config.yaml
n_layer: 8
d_model: 384
n_experts: 12
experts_per_token: 2
d_expert: 192
d_shared_expert: 384
activation: "geglu"
moe_layers: [2, 3, 4, 5, 6, 7]
router_score: "softmax"
normalize_top_k: true
routed_scale: 1.41
balance_loss: 0.00271
balance_bias: false
shared_expert_gate: true
init_std_router: 0.0155
lr_router: 0.000807
n_head: 3
n_kv_head: 3
head_dim: 128
vocab_size: 8192
norm: "rmsnorm"
norm_place: "pre"
norm_eps: 1e-05
positions: "rope"
rope_base: 10000.0
rope_fraction: 1.0
qk_norm: false
attn_scale: 0.0884
tie_embeddings: false
parallel_block: false
init: "trunc"
init_std_qkv: 0.0319
init_std_o: 0.0
init_std_up: 0.0319
init_std_down: 0.0
optimizer: "muon_variant"
lr: 0.00277
lr_mult_qkv: 0.7
beta1: 0.95
lr_head: 0.00579
grad_clip: 1.0
warmup_steps: 200
schedule: "wsd"
decay_fraction: 1.0
decay_shape: "linear"
final_lr_fraction: 0.0
batch_tokens: 65536
seq_len: 1024
doc_mask: true
train_tokens: 273800000
steps: 4178
dataset: "wikipedia_en"
Below are experts of layer 5 (counted from 0) of a mixture-of-experts language model. Rows are named router (the router's row for the expert) and show model dimensions 256-383. Each number is 500 + 40 x the weight over its row's rms, rounded and kept within 0 to 999. Numbers have three digits each.
After each expert's rows: "mostly gets" lists some tokens that are sent to it at least half of the time. This comes from a sample of Wikipedia text that the model never trained on.

# expert 1
router:479506474472516513510478471488518498556553484437458518549507431533501444496498536525487518473510493521544502502430455519469526499509529464544526489494415436501487462540548540461503424536469496512469475531482427458518413514441556523494532492522558557518501508484443497526513563532512522534570523466428465486563469456590528509498580500535471513494450468485505488455504524423509574550452
mostly gets: " until", " after", "On", " during", " born", " when"

# expert 11
router:485539528488447495487458499511557457452550497553513498491512546472486493446555456523503505520490499473518533489465554540540503582480498548473493543534457495492437524472572556501500554558576488536534465569414473441515488471591459501553479552516523472498446479572442413574483461484495429495488487460529462535518499533432521442504463519474523532496531488551441526555488470525582551521523
mostly gets: "!", " Blue", " Night", " Take", " Love", "wat"

# expert 7
router:525543570529590474503554521467479492504438518440487494467407485539501503571608467527481475511466499558496442406520491432466500496542504478453518480464547508517527461543430451546513507473424491467497597473516502535554488551575561446489455498523452432519589433477524559463516479566542478467528495506513430507488474429565517535579480510527456486479538548492517538474504527461448447530514
mostly gets: "°", "″", "′", "6", " km", "000"

# expert 4
router:479516545519510510446494483502457545555501536577541500521474474492494534559548479453495506501539482486478489516505507501607449574549487571444492447452487482537582502551444528554444529470517518522612483477457501492445478443500523421494517509553439463474486438450494478507503469411523506459444474508518513539586542555453465465458539561513529469536535456487533474500541548491506568596444
mostly gets: " John", "ford", " James", " Michael", " Lu", " Peter"

# expert 0
router:541507477531418515560506476568520495542557545505445496508475464517528460477426475521446505511514502507505473489559543543395478433452512560507504510488469477537477501457453511523485553516452540532438503515567475554466514441460594528413525549459469569457498509540543499515455515513408576547529484542401520476442562487525427533531546443491472491431534481500479456484496478529551514424508
mostly gets: " his", " has", " have", " her", " its", " their"

# expert 2
router:511455526519527487451580478514489460514481470515576396501480453495502481507553468507550522440484458562483457545455488418575399403453519425504526502533580492457476513482478530465454449515532478508568520445493492482536510490489465469557498438525503513491566535480549522523507482491475460568489511462534526495517477486437507499511571580473514441458462439540526510475427481451512545623421
mostly gets: " |", " ARG", "ić", " Cup", " FW", " League"

# expert 9
router:467556436470429504493484455466490507451481440439483501525540503461487540469492596487490515456484478456603567521547501505456510553523485537560389498501496505441410485531529481590477480553500527518478490545511555446472510499480487485515531460494551436546469529474478477476535559480609491464446560540586534508464517574482545472485458477466434493509458574412486492469486517559476467422573
mostly gets: " \"", " Army", " '", " ph", " ass", " Institute"

# expert 3
router:531415469481571484576479497531489488551540525452472516486537526506536489503435549549497522527524491450538520532517489550427546409533484538530550484517515545523514449520509392525572496557441561486483496589494497455519556502522506565459533513478504501533460445545559538492501514530446458468487551489527549457476457489550477413506478527471546537529453539446486474524526507553557430485494
mostly gets: " many", " and", " several", " various", " American", " social"

# expert 10
router:566483506512452485586483588462461509479500478561487512486570468525494518432443485567542463534481524462470469509545562537471549527495520553535459486465532546531528541473477572487509503426430507488455454489531495537474538542518533444433473499482562492505449489460507531433557521489447551517515471472483522505489556521486476446473515468513508535518494527489516507604520509538478487440461
mostly gets: " well", " such", " so", " there", " it", " mo"

# expert 8
router:480514521497615519507457535468507507454460544521472525469500504474506536505459518487555503507520568488505549455505516492538464444562564547465513556552496507484539564538525445518499488511515475541473551488480491500513492534489460501511507483423407534535499561533518501511505496496485510507529552611472455499523453467462481574526467442456475541491452455453528507485536523498455514536527
mostly gets: "Personal", "|", " Coordinates", " District", " Succeeded", " Genus"

# expert 6
router:489445500518481462490504490495440480496508443494522443487462570531536507496439463498523464525464519556418480532530429453463571515428500423488470522500511504469472472460501519452493458467561493434516471495563543504552519560404497540554470533473539505497588568493454430471457473497576506441518468447478491498494479524518552572504514467500503492478536501601479498483448465524508461496496
mostly gets: " season", " 2018", " 2023", " 2021", " election", " votes"

# expert 5
router:491491493537495495451523528438529511473479500500543530488516547487452486501512495476494497507514490431503552496389481496533551492487455448464559492511511504566499463461533433488521501438512454474469504421515525559493529439535478558498484464513504538450517459541517557516470443538513518549501504500490497491412478460532526544462419500540525503519499519551499431492507480465482444454557
mostly gets: " +", " %", "_", "\\", " Votes", " x"